Experts of a small language model: 8 layers, 80 experts in each of 4 layers.
Below are experts of layer 2 (counted from 0) of a mixture-of-experts language model. Rows are named gate (a neuron's input weights, with its number), up (a neuron's input weights, with its number) and show model dimensions 0-191. Each number is 128 + 24 x the weight over its row's rms, rounded and kept within 0 to 255. Numbers have three digits each.
Before each expert's rows: a language model's description of what the expert responds to. This comes from a sample of Wikipedia text that the model never trained on.

# expert 36
What it handles: Stems of Latinate verbs inside words after prefixes like re-, de-, ex-, before -ed or -ing, such as duc, min, include, support.
gate0:112102115148122166097089135152125135102107125170182099127116124120145161140146139157098108133167125106123109170143132130157135131106160148122117169143115138119084112154083147101169102099100144090135114135124107115112099091130139148104122116114104117150140132118169134144137080148142148097183136099092117114142134150133118123142149126160150139112151117090148123099173149107141186131118161158088085127121142125129151096146153166191151121166184098135108116158131137122111098113155141128147155121146132138164137124115153141106112114134065128155133148118160114126074171123099137140
up0:160163101097148109163107141137093150125125147126156162191148130110096141083120120108150172118079129094158119124116109144117142131088154148154141132165140109145162144122088108148140141141121146118126161109136137172180143155151116153126114129110163133163121154075090117096137148126139149126113100149141175152135125107164135180101106075132142131107102173137145107102102121124137092106115082114123117155132121131129130132145155132112097172125157109108122133117094142118112178181120125143110124110130142128105115136104159144098136151090117092075135104167142118143160153121152160150
gate1:121167128158108174145066098105121125112143162125146119151135149134118130084127103129109136121110097098081129163109124117158112142144074167140128114102120162187095160109159125125128088134140143111140056123116184123134137143095105139174174086137133128132158089092156100091151129145108134134106089143094144147135155143126140158130130108089142114118142095134107123079143095175140132091120120154147123165120092123130111160122119099121104150094142133102122125152136154135131161115118133139135155080114140140124089131097122089142113154115127099121100132122126163143162150150100135120
up1:116123133154148118084094144160143091075115141150135172104082125121110137125147125140171098110153126141126130181105166135079148115136132101090076133144166159094184128121102140121133186096131108107156145145147112172143130110121160128144144121097125123086123119118113135133113112147123151093125134134179100136114124091115122138176091139183155138143143125121158090164138163119146144108118130075170176105082135142116136142159146168137122134126090165117098136120133140128114152155096103116121116131131125111126119129144119131168120125113151164166162113171109138105120148136147112115
gate2:119127128144155157128150130122112127158114099129168139103137113125091113163183129118127109119124130130136095138123103104141099135124159154115145139148200161152178098133138157185136137116112102139122151087088096114162180146146104099116139087136119137117149127113141160154136130144115089116121124128109169174148080159094149133093152141090121122164166096117132146143100118121123175098157135097139154101083140126155133119138150096128159130110115148137145159164135117141130084110095134113141079103101126097101142106121107094092102088136103136088154171120147099141159127116120126125
up2:122136115146148164140115150132103081134164099146143146169156146109112135104127125154104066132121136110098134150126104153145087124141133144125134118145086155184119086154100060144137141141155092175149134105107182165150152132130135129128130163114170093194123117169124133084124153105121120131112152144144111103117131098151143128148126122145167109131113149129113147168120136127116100135134139103133155140090150129159070129138114078133142131158102110079152087106149111126135132132149132154120131131104145118119105106165146117170134111141127077119134088097085093095144146126151119143
gate3:151120128108134151123104133172138098125107107144086129132154102116143125103136130074096112141125133082137104124125103123154115118161141142115105086099159150114195108093146139122145163140123119117104130131100102124140085102153135082154124139127091137114151120134145173123089100123129131156137116134119162115106172124097191119118172098166136101127155063108140124148137117132121142159122141128125109146092150102117121120148163116101107146138184127188117116093137134137169106155146120153124143124127124131156136156129198138101125075102060106152159144133124142109125122108129148126
up3:130133168145143167143116120144146136160142119156172139167126102105062104157090132121137161120124077116136141156177074151122090133123115106155149118150122099122088128086131149115154089070139125108145146136147114088105100075112142138130108125140126114089084103136136088145151155155141110110146144082149111158087124110129167144153143120139127165133133117107131119109082137140140171114117154136161094111148123147127115156114112121162156118107124156107114096176141130180119151134158128129129128109177104157133131115124125104125143148124147118155105069137102135121136168125134101094
gate4:137142120123117102145108144136128155117083114142135111120128143113153122098100144103148115116091104122160087089106107096133106093125135085149088116114141101089122151121145129169094151108157116119105120182127097169109106150130128118148170162200103135065168124147127115155097140105122145157117129118065174121087142131176149100100127116128119168118126111107145119114113155119119134106140118176130117110138143151113088121109105124090134132174116127142132159152120158134149092100110155143133098127101147134103164116121136143138145127151112117146108187078155135144120134143071123140
up4:116157159117067132112129136150116169150144123159145139138103106136099137146106162118119151141131098084129118103129134108151126130103088129134134123108099118173146159171106189155129137139136120140133113110123125116106139122149159125126143094118119102159041125111121099192149085119151080144113128107093146157135126121141180094159138097111094137125150143121114141129124141144145150152189149139134122093151139151094138130128112152137148143192127153113129130132092139115134105138127103140149168119121135157123073122081108145141127137123099110136137165080074156093095136136141125117
gate5:154091091109103146150149124174158174134113100178119129101112131140133139101177143136089117177177108114135120131141118132133151137144147138130157098114134135195100128163145113169114153111117189163127149109098123137119147103141075102165119105132118115093118112094114100135114117160113090119174137110108125108112161134069113116155116120112109122130164101147113164103142105124161153149108101141130115172145138134114155094105138110101117143133083166127102151130149134143133096107138144139113108140168090137119115108156121146142087088091163125145103170126131152127090119137125141153
up5:137122136136140129115156137128145139122139139144127164089170149088183216097144154123121140115143129125079143159114071092103088126124145152114170076117161069120142152123078165143107092112074125129127122120114121110145134083111131143111130117129114118131122130133173103144097105126115137094197170120133124100131113132145134143140114119128105116159161124118127141139125124104151104121111142136137121146142108119208116146086128122148132141118113117181141063132118107097143127130112122136139136128127125138157138125139125086094137162114140119102092107129146109131109120142132171170
gate6:111125152168133141180132114136132115121133104119134112138095118152136150091125148107153120090121159169122125136148165110131108125164145144130168102094139173101087107164148145139133123157159121120114123116089119126108138146115111114148092137135137134083120121117142144141111171114162147127170138081134107124179130135101115124103087150117160119157149088150153149157114115162101160158159094154138137117121118113154051133130086103123112135144140141118183160186081106114166103100088143097096112165119124125130091080093106122127100107105142137121103122152134129130173119110140122122
up6:094126085120164125122138155104174087153099131162134116143179090106123105075143142115097113116166137153155122097137086135087136130121155134139145141101150103135143130119114149127157139134110172128144143128109158156121107168155115128179107144175115127130127124138094153097118112136104080126125127101128136129108094109133096086173124145108102113076081148133142142162153128107116102100098122091175142132126192122103139136119106087139126131092130111138103099103153148163082151115119119112154161108127102153133134113149142117145176141140068139099099162105113129139127146135124139122
gate7:117159129119105140156090080125153155127145137096146172123143121147107152141108120092128198095156119116073088119122129145143124144116159127100106149104141144153134126185132174128151117125119108123116112064124107128166112120088135129119143121117091148104146092133098118135121095122119124141116149114129149090078142123110165152162123133132124109145119102071115150083091128104150131151092123128137140142095139128124090127126134180129113078136122110129162111145143060101133133116120181130133119165124145133158152160172154134145095121095165102137106107144099159150110105123152116118
up7:167117150138110112116128157109167142164170129118082167139149151138130087096108150131113165101134099117123129112122142138118151129143144161113152117093123131086137145135146140122076165087138128133143118139150139075101164125114130111157134072177137133130138103123163099094171123123175112119115137123106127153116134154149159193135127133113101168091122126115126119140103151157144149117104155165115158130142167171145134118149133106115102165104148086109126153158146133122130088154163127094165123152095134141115113167169124131143137148162133147104159134105108113143152053132140132156
gate8:116133114170137147109164107138145117120134094100100125108133155133110075150164117102138163118148100092100116113088099137163137127152101151127165158111137118118137139117111136118105151143090152085132086123134149136108120120098122138133123103171101140125105131127138117155142101128136116173171121135160155133140105130113152077169086154153118119144117144126131126156078136124120139108161177089134141132140123128094156086206141118139089138139135154117128166069116104145086063098119166100125137152176090136139116151127099083108142108117102118114124140120120117114135091124121100148
up8:098151119144141120121130126088151137146108116090117115098124116121118101138156143137132152082141189160116149106097124138115097138124128145158151190103122133134155111126126104157143121160154119127133112167162147078114124158122158168121130150147114127153104079151131154159148112148101126140143162135158151129165096151144090105145131159120141137105101197147120118160114109097090133121117159112121093096153129125076167116110177094127119138200168154105068158111108156130118127172112091123115115130125091093134132148106157131124119153162117123141127110146129150158135119126139133155
gate9:106087125145145130127123114070099140163074085114170102103170125085130126145115137119123135127102082139175076149150127189165138192122078158129134120120114116142078114160102148154159147103147157116137147130149157108124126120138175136109122095091127154127109159131092114159139162144123098111113111132123153110128133167129117125176078107137131132151128155105133116130126120140155083131137141127129115136148134135135149128095094161131147141135126102093105126123130147121166133121102125123144174110172167111101126121118143073118156104125095119127160136155147076104139106116140122149
up9:148108153134160125092135107139100143148117126162123110116158152117113131137133175157158136161110100082145113121114153137154100153153113129110127120113091150168086107174153171143129099107134110122131121145142135105123129129163138173078129110131126115090153126075086113153163130122153131120110121119133171156151110179129160141154087131135111151129113131086137105143128091133135133082152108147164105110099147091111142156097134154112151095106089103095131092140159152098147084086131087119105174163151142120137104157105156128152134134114139119167139110138168091108084121149118143119
gate10:130140101155117127108139099168146162113168129121186101123127149111128109085152146131123191092128113120089101124098134147157118114107114109119100125150086143141133164147128174150121100124150117105097128148105130091109120120145143116119120137150137133118122123090208184117128133150139114167115140141140114129152119134130159100168145144087161103131126112115127103114133151103124160180147103132125146140138103106164184151111109137135112108122090138182155161165088142144137095130120133149124131113073077091074106093126136169112139138142115138096146134141118135166151133108143126142
up10:149099169082118143200129156108140147121116119127090178111156141134150134157112135114135114186127106133135175120119156126136133105158128131116125127136133116100154093119198147138145153125126129117103147182106096160123094145125161125133154157114087135077129123132114128128167128114127149135141120164123111119132088122135122157112128115129120132147127173137144126126107142122115110179107142129149106086135103108096104101131193094118084126123111150106133109166093122096146157129152132112135132129137179091136136116193139108132121132078111129184145152151146106116092122172111158143

# expert 29
What it handles: Word-final plural or suffix pieces, mostly -s, -es, -ies, -ers, -ations, closing nouns and team names, such as Canucks, individuals, modes.
gate2:141132116123142078132090134108100112113140149071135099131166173112109121155099139090176118136109125134152120106157148151098114156120122119147144126118160111103079141166106093130104112103143181101113101065090136084107117121140132093136124146129163142133121145189108108139118168120118152115098159136093137121148133131130122121088142111162179125116139139101111083099132106099118143176137094116152139112163105183109117157151118114138131172146087145163133105113148132124140127161110143133130129104149110124151167144112150142116095131109099119120116124194121123109151108111102111163
up2:131060149165130163163126149129119162172135121106097138130170105113147139106128137109141167130100103113092161123154114116126138151147114121144107171097100157121122121135168139153139144143146112091147137130144136119089147125112151162135140146118089125103113091157125168117138088136124134146124091121113101102094056108147153139155117127148111133114114109133118151143096186188122108139135139166100142136131150097132085171147129148132132120117099103131132144101159087117090135083126122091097127129108135151060126151148118111143182109180109136107120161102122144149131136137121161137
gate3:146175125111079127124113112120105146137106169108163096106111131081121145123126146159118107133131106133124113181143113172138123134105150166142141099138100136109129114136133181110133126220117133093119111122093120145155170077111165178135156133107145170138090124140128160109114136133127141147119120128136108118096125138152098117098108130144110136106108173110175116122117113165103098112109115118091144143106111139106149145113136151112143117074137108093140125085105148113123148136154125139128128125171158120134138095144137085101161172086114113110124121145115082146160167106178133127
up3:149097123118081173133146104098108077153123101158141083127132124137123096118151093151122156124159135120151118134140101123155154126108135109129091103146126176162144119116163091141149140168143097180122084077122150123117177113123096126134090132155163109090123118155142095114113148116149138144150081105177086115150112109123189167112127163112154142130136112144116110129107113150117126077130135114132123118134124128071149130113137148143132113118135149104101110113117140123127119162169109147086112122124146135175118126125134170167128186111145109116127118107148108164157140093149174119
gate4:110135121153110162124148145116107127177125147133152184119107133128156090112100136101114124178153155143154146101150153163122145126146122125126139142127124119129092142142148117134144139155128121116128142128143120142121101105126112132122122161120170099093119083157135174092122121160121158145155096085152096107111200101124117097127135140087105115111169111170127125131100103106158163143151121090097132141128153133113136144098128141123108110095091099155184144097204147129150161073071158127126121172120097128127122148133091106092098146130130124125150114174123113131113149162125142111
up4:100106066140101173131105141187126119134127131139118099123121118139083118143139127128106167151092161139115136132099157175130128147159162140123134149142123152161145129149074112063134168097093104110133138100146159096105135143125150129118149179111105132155103116143140147130098152146110135138134120097132134158151157103202115148127136132142142152138103119105178129098112081116137103135109122163109109123097114121134142146098144115129125109067100122131089113135164076095165123098150141169140127105135124099121109138142118149160159121096140149118143131115126157170141131157134173105
gate5:130122150136155117120117116150127103195126144104083112114123156114149140120140106127144143098162153128105090125110142155126137123173146119125111111172112141112106147134161116104096099160120161138163150102137151130117080143152168155109155155124185109114090141120155140138142137127126128115147148133111093128123083168134111138134175113133099121130088136155101123141152096107101096110100111149112119097136137108123091124105103148112070145154124121125088122072197108145144118109152157159135152119102150146162122071181100128156128119123111149127092151154149127152161123102173149141
up5:167110149134129092147133128128104163130096094143123128128140139089106103137123140136078106148120138089097107129121119108124099139112143141100122123129117115185167112089160140087095113091116112174131172180130134101139154121138087153155153095143133090155151123166148145117063114120134142143125153100106115097171108152149164107140131170140115131143078126123125156106085114124190132082129153147141142134142133103155109184139130092126110073138138153105126164137088130098125144103128121124127129136140131111146158127144127102134109160123120087090116123131065143129120161129101122126
gate6:120159102109127137117143111099176169127126115099133131098145073105095116129112100107126195176156131151117131127073134134124106156102130139127120150165135151079136126145122107137103135151148110125125141128092134150085107091133140131103155146164134120141161122160126151149126127142043167108136139118102115140101126145099131108143142176163080129156138152088139128125149078132125136144132100136141140119110157175089148126116077156116087109139095081118130152157123098163146109144118158134160122138156114146129132131163161124113124150120178114079116137157132136143102136128129120093
up6:138171125116150093156154109149128134164102150155121108138117131108147142150111123177108126122105164150151132117124108086095142092148154126127099105081143153122132169108129131103139097113160099100117073155085128159136173130108118170176152134128122135102153149132106096172174100116119085154059150140118134147088089124133140072121126110103130101080148145091148147113098124172093141119131142142169145121150139183125116134112135152122134156117134124113117146136074107148135134134105142115106136078126137106120137082134139140129124104154124131139119112107119151120103127100166167105
gate7:135121147141107139145119125127136121116097156143119117117108112132118144141110125102128139098164142143124170105129135120163120072169122060152157155124127154086137162099113112126176085162133141111147108159103105125152083136139130145144133193105140113074132177114160099113123141125112119111155113141132083149094147130111137125164141087112171108143148151132108112160102110116141106152139085137097101110154150093125117125115124106165137147127117145139101123112163145062111131127144107109154128126092147151116089152152098133123115144083108089113133198168160139122176123124124133120
up7:103162111134109113118132098153126150121160114164150117127105089167130153141127152130158106120140092114142112104146105089135137114100098128148115113181099117107159104084145154086131109136121117140147113098116118100127130153131110099141137160118138107093139115065106137136112112117121137108152094144097116072106162087122141165195117123080103110138138138116122166131066167131127124121119130144130145119174103073127102132127093122123142111123162156121119185134128138133128096128101112143150145159101174096139116113130139143164072155132120102099093110147127165129168102143130136170
gate8:152114134100152097099134093082105139160123122097107138130170119118135117148129130097084132141149104125102087178136097152084120152091149141111125149134099125149098105134121075112150131134137112119142188091133062178096125098098172156115151117134154107116149142136130092134092113111124139122123143168109112157173127170076142135113161135145108125128173138122161131103126093163103150103128109123137147114138116151139143092160140178155144171171110140154108107129138193135141124147143131101116087130087143113130142126126121130136148147106154101145163156122127162120117109134131124149
up8:147135121098147139139156123101111122136137174123092176116192141175140110099136157133105163144130130135119108155107143113121124135130141123116090126116114158161116115126126140123150115083132170132120158096144085151095119118126128158141163143135128116125134132097140122105101162063137165119071105143092063103089151139126137101148103116136133104145150113094115079132135092147108100089096131140133145143129083152131125092150109153144139181114182138172144136128172147140143105123077170097126136155110137146105161134164103115122148085150132114130158134119110128112149146118145157151
gate9:140129145129114177120128132095135163170104124126114116122159116098100141115105108120170157150129129063127141133159160147138127156117091121149129122178149097118105092106158143144151122093137125178131136110106113085103124150125159214133095128124122106120140108142118120101172111142133173106097140087125091131085126161111143138095100118179122158060110148083118101122130107111128136128109149122127162166083148140154118155152107119121120131076171129130138115129135138128090122118120144077132112094132153109149139141125136126121112169158148167155123136130144132151158150153127153114
up9:143149127135123112144111127130121112104140156119131123110107117142107113161124146106117095090129152129154093123084101148146121129119131110107126185097129133154152129158123088136101110134093150154135132116110123122124148112164135092124150121139148111157157149121147138130124150121099107135072128120112203151156180087116152137172111179077152112127134127107128170164130172177140147131116119127152122110141098111127149113106183107127159125143078132102121108142061170149168133131100107153097169125157086156159083106114134141117136102134110124102150104127133127105095122090098157149
gate10:124150034144145105148102159103160160133129141156145133112138149139100106160100152111150095104178104140133142134124126088141157126128133138164109139111115069115082108118146128163154140130122128116145132114117118161116141093110155146150091134131145120130128103144110118099111109113161090112128110116126148165124101139046112152104129200125137110126128119105144130127130102143148155127129122131152152132155136124139128144130118135118142140099175125112097146114134075122151104161173083141106099174124164144090126146124113124124115128169068100117110153120114095083128092149137132149
up10:103144074126139099114139155100133132154129141104135148088097158147104126187103173114104123147123142121152139135091116071137129146148168125134124157120096124121096105127160091128093110136107150128144149103145141124154108145182123079107056098132104082154123141110113094105113135131122151157160135089130101145130109147131171119152132158139133107128184171131124105102131056059163118079125123130106138123119123159132131124125106123124129144123131129145095116098113080148160088166134133131134144135155136144134121158138122135166141105108105133110137095121118112079118116154122124148
gate11:080135106113141129090126128143072126092167156152111134184145130088115124138127117161127125067143120137169129128142111110138113113132133133155111119150121132109147121132172136097109094115131164095091100134119106087162130144106157123163149179111155131055142154130149145122122102150073131147120146164126170152149105126155089177156104134144109160095193147140128129138142095163090094153135130133136129133107132138114128107115119104127134140132142124125123139091121103100131162120148187099149130098132126123105134139164126150084117141142105099142142085114144152128167101106133113162
up11:107130092112117142097100133122100113127136195151182111141164113134106098158134114114133094099162123138136142126110115115161137134144116119154099114114144180078108125140104110096110112093137148062119096097128102151155118133149142109142105124106135159136156124160164124109123078145092149110161167120142161127147126139116124140192087127159135102103120167143142119080108079111126117164117103177114159131121095125105077130117156138152109165092146119121153154134173088125118136106148164162140137093134118154098114125157173129122126155125110128128122117113157141124122100139160140137
gate12:114127135131111150141134088137133124153127137159115125125094097141120124116163174129112086132124131105170125116098101146101112147133100135155141131118090184102078171123152140137131153148104132107124106103143085154143109166130194080152156129171145106057098135122144135133118163148102202140164151131135105126098095102145108179118136135121138112129098134130151111097151113133144142129148108094132106100125108127106139125096119167143112121080141092112111127118098132109157129083132120112122100131123089121124098118109148164148152115088140134118105133141179155109071155136123125156
up12:144119172116140181108109133171162153095116138138118147153152161076124141110124068112127158130160164156145134140140147120138137112161191117100112110171167157143138143136117146151164115113136126141145127111140170103111136123119079126121140162130152142147125143138096094151053118158147113152118142141110081111127123107188145147143105114125125089135162153101112137141099110119135143109116143139122107155157110141159083126169155135143135098130119127153127089134142129111086136157084133159150132149133152107137132102139105091122148151165112112121125160118081087178156133121160123124

# expert 56
What it handles: Mid-word pieces al, il, im, or, com, especially Jerusalem, dorsal, criminal, and also er in Pulitzer.
gate1:150138131154057118099140111157179114093135139091136165137138102126110122150106150145122135139142143148157110122151174168102126106148168145128144127146125107134131133149122099124121181146120132169129153197106132081133151117116111123170127138156120164144152117135130154094164092125111109126088099129114131116140058106123128123131125120164217146162123101139185130121120151109170124167143107128103137153107109090132145074125108097111118155110126140111157124122139118153153139146135137166150080121146090134096131124119119126107103108126137116142165152128101108112100107146131118137
up1:161106130160139151129109153163139126105129126126137070161130152091087108160093134157113125113164111125114185100139153155116145120139156124076114106160127186077071132125121122139132138140101130132117121143121115145102143142145150166153137114138116153126168082124147126122179084119103136053092112107147155117117109103124160131159142098143070130113138127137169157111127134088137094143142112134110141148093103157144112101126099109118121124079088159114139115143110152128121136138150141147165095093139111139125107142122117110124107103143098146153143148115122127107092079144088107122
gate2:113133099143133151159101125153088116131114129144146116164175136121134110122073153123141140128120158150169108139113134103073141096099122169070128134108171160108116141104128115127121137138125112095126136163103066114140095132149135086102134088134127125081148116127135123142157158122137155133138165130135121093163125136140109084099154111148169120111125118095087148121082111106128051152118107123105127145150137116132112132151131120131126143112115086163117100126148154143134128111179185116071126156130122159151157176107102135111168107153116132113150093151146167116143124126138148115
up2:142124134151128180149062113104109090130162133133111113114115089147111116126152123126113140145126137079103125086138131099130108140115091128122143119145155146136114118092111114160116128155130112147109122132107140118153120144097104127119167122140155081113099102173089142113134114107120131086143145107156135128099098111109152133122155122099131110114128135101106113183146098066086139098110150078160091111144124135124161099113162119175156157124119147118093069137121133091146100131137128113180192094111142150126109119150128122182147101180126112099125135167138119081146130130133118133
gate3:115167126108117147094101117121151132125145083082136133136119106163138144167142114185154092168177163099125132142134118105140150128143149143126120115098134132110117137162147159137118120131097081161128095121146125090110140116116135155142122077100174168122104126125145127127119106111138131152154188166143175108151124126158156123088125131146104135141120156087121109153141139114164148140174100125161125130151123096092125115148157109171127150095100132134208127135119103104147101089161116122101165126101167098102140120121096141116113129137155101103117117134076137132144148135119117078
up3:181130143110082133105140144094102127121150132106094095088138142120135124124173113151146099126132200109125118126159158111113133121145118144114114109123150116146139140148094116117088118125143138112143155106093145158105158115137146146155167124112122127101160163106105121134125093185130183112091144170113120103109192114138129115109125150146145131130106104119146129164149123135124099140148091088119137122143118119150145110107125103141137159084086147107160093109147118103167133071164075120081123086100131141138138110105128168112124142158104147145114093122103089117114156125183126133
gate4:145102124119115144126144121131120129103145116136156145102109124109132116133133153157121172133139129113159142125136113121123085137149191155103168117142112121110129141091045164068110108112161100137106142115187126127108144103113098120105108146152150154120114130120131117130156111157065129119156159148099151120116123131178072123089145132123142135099076111143082137107133132086158170141126132131089113135142107138114163109106082098106106101097107131137146152123156143168101158132162150150095133103122148106127121100131141154105152160079119121149120105106100146114117151160107155156
up4:120096148096088138120124112123114127131155076130124155138133090117149136109155164106098148143120122127129159111109140144168138117127155118099150111106117125119141136129051082112110110104164118141125126107142138130121077129144150106129126140121142142089133141102121076143183160198090096160169148136110159153132133120211094100070110102156110124124131151126102123083132150137150143132097112105121150104135088151134134141143113137177139133162088130151168145137156107121138097173109105144108143130134124105085123125144157131148126098136134134145140123154113155086131088133114143119
gate5:119136163115090111136174113117127100140098118127114116096078061136141116143131121170134137108143124173187126122095136132158167138146119100101121125148119134128123128144130151133118149058128120101132137103173113126153162108138151172117111110124118182186123109129136135136129128161085155160099104133081126110146107156163081114113136108140135110120152117111083116197130120115110114136160108111113123124130113155112114124157133145140143121122103157124113120138099083129130147115134126127130082179080161128154159090142130155089124114101157114122165156151139146133098100099155107152
up5:120111138146146122101139127105130133162130146107143109092123115160131141148110155113131080107107073102151116123165094091106165111102123104087158125118101128084144066136135147112117150124117138110128116067094107109109127126121089132119129158093113113120148156125126096088157163179167133120102153134095119113133160137141178124131094088149083152140134100148139128153098142113137102140130163120104129171137128149099115128094165121112094131135125124093154127136167130122134102122147174126144141140088106169099147125142094139136150134153105146156147075074079116113159154164126128126
gate6:128140157138097113147144139156138112155134159134148075095115068170117144133153140107110102172124109126115124112114093074127163138139140118145121131126115129111152118107132156151117122128189197144111110140106130154137093154116102163117100155115141117130099141119112165101102152131112151073124106150116149123121106140103148148119119127127159125163124113159110099133112103107105154110119065117135068129149156114150125131142167170144144156110099126145102136083136125158155144111132160135103143164115162129155153117123133186132164099130165080138166124126145128119078128142149094162
up6:117141125167120143097156121163129127145162160108116155071133116174071112150132146149140147143175123111070136136130078110161149134121170130135109113131153123117147137072144130182111145088138173142138117088146104100121070141118112079105075122111113139144118132176139151127122117101129144120131130149150159103143105146071128164127114135112146160144170145140171108131126106127126085110133118163132090112110131115148127140136130140123111157106149121143147120124135113121160122101142118134126083134065127115133150154154132161157125120116152072099164138129138106124129148107089089122
gate7:168150071098139116104085113132174108102117114146130127169118154101092136110115146158143115125130106125152148092120101137176152106169100097106136103135112146125098147092112117113103150106128117140125128134113149133123095104104132139093155161110102120096105151100135109097113085128131119097195141120136134123141161149123135085132140144139133128199154115115139122084133097100108152150127113125154110145132109195162122136116114085153135145101126107155084088116124130150132103139155106154079127109122123141097140177168131130155113159129144139112097137153197136107154139132156118130
up7:130128141125154126176159124144150132147154136126122145138104141130118107177076121128120110137124121098126146138126127114109156094148095133155075122110098167111169069140140130135100124112134137088130154142134106169150084124133110109117167132150129126125147151168133153160131111133149082119134145139142159081106108141138158089138127132126129121116165151133117119189126125124129145159156128128122112148110086174136207130095149114164128147154136099137101131106129115096137091084120128143122134104138111152110153129097079140077164095113130071124120093110184085109124100110129145153
gate8:136146134092144138150126095115163150107137131129121133066151093120122166151182096151124149149104158115118066123152118124172164101139099163109150153131120117124126134101146124121117128118113095087125143130135121095102118108107114117156150123134099138154087146130140154119118070095090118145169105135173100117104096127090119099077126203113112146165142105152124097155147135088139100120145149167100115128132111107128171130089110128163102149105144141150098132106109147150121093097156125132090151131106112125117125138155150127093107150179117143123111142116145090130131145118086145146
up8:115141157136147134070163129131126162135086115178119144083102123152130147134113145160129141154137144157107137212168122158132126189135133138130141173099129142116135156132117153153082120089088130118125130115103125086194171131130151155144111109166132123092088122133130134165140084134092120164138133145111113113137137125168102122094155105148106117151174160124173111132098095132148126152139116121148119113132126120134151117138147148148130143093138143130125165122191151102124116103102140112134122124158144122095108146137141115126135150076113120116103132158137113154108182137095106147
gate9:107115122108123121158149125141093150107135115128112099130164095094101133093161128152139096100145100173121075119120071106113105088103111121145122129130132139130158061108076122129181170155153094126144100113165112128139170087123127103118167134124156131122143125128155182129153131143145141148143139138120157116136163112161081123095101086155107129105162141127123099113159140107133109135132141128106140119123070104110119123161130099100125138105132090124145131113084116101144104103127123107097120132127102126148133132173090106104125137115146164114040124109143096122142138116123113152
up9:153083153144102120131131166107147122151094143118153172148090150112109100123114111091099151174100119119138159154139185116115106171151122131115158141127139120147119168170138162126129079122077132136105129160108133112119101112127126118116065148144131095150111149110110132126089137109163134123123150099141062134115093133147179127149141140115090142129137130133135163167121133122143097117119140118143163147170133161185127153126163170142121133115135111164112103146126125097086139113106102143155166119130125138130123125097166192131118100143145103133182116134107145164151092112128129130
gate10:123129129117133149107085093195082136140116098103125131123085168142116133114128166129157114149143135119143128171134139115119125114166129119106156100130135115117166151142128136099153145122115094104118111124134133127152134116142131171130160154194094123127114125103104132139136125154085123107139150136092173102090127136122105137121170120104100117094156124120106125084098133139110146157094145111106184120093158123138103102152131113137171137098134135153159084116062153148151107108104116100107146114187156178113126126130148112131111133166112123134153178082122131132117109181169139143
up10:114141097127084125179146123121104119108134143065125115132147112170127137084136090110143128098118085129116125119144138084141123142145060127091146135120111112132168142091159144127122100159132115135132115160110134144117118091098124109160103101093134153106122128140122156133132144117179085152162100127120119123130167124130116067140073147176111114102116096133145151100139159166142140094153108097195141119170144120111117083162114154139121152142149152126108131133140128128114118165189149125091111133120157100139121137141115106101143111147077114091114140095146140149129124101106120121
gate11:132149174152149112143103147094135138195169132099119138092116143129116149110129148101134156099123147162105104102101108161126164116109200117158159048132086144115129122173076154117075082117103128110121106118163126106093134138182132120142125160105114108102099148138144125112135106110142132141117153108113139099115161150158117123144090108158114138105110135111135113105159122124110148141097143126109133075170145106171101112108117116158140124143141112115156127126127137112165101142122145155132149129126123125171149129104102153137153115104106083145153089123114142113179153128134132140
up11:128101116134106109141124122112162117058118116129125117123155115139191157135109120141179125122134110100173136121150142147140117140138113108130092162142173113054118150109152088145136173138145096138139140154140127148132130101112119115107122128130140143106134125084139118156116122103093142108161137157114143082131116131093140111109152082128112139133091139150107131155117131153138136082136101110144170157127095115100126139120131146071118158120132145136119102161121144151138164090110119106109071120101163108070079163157117129148109125176180149124129106150115140103098147168162133119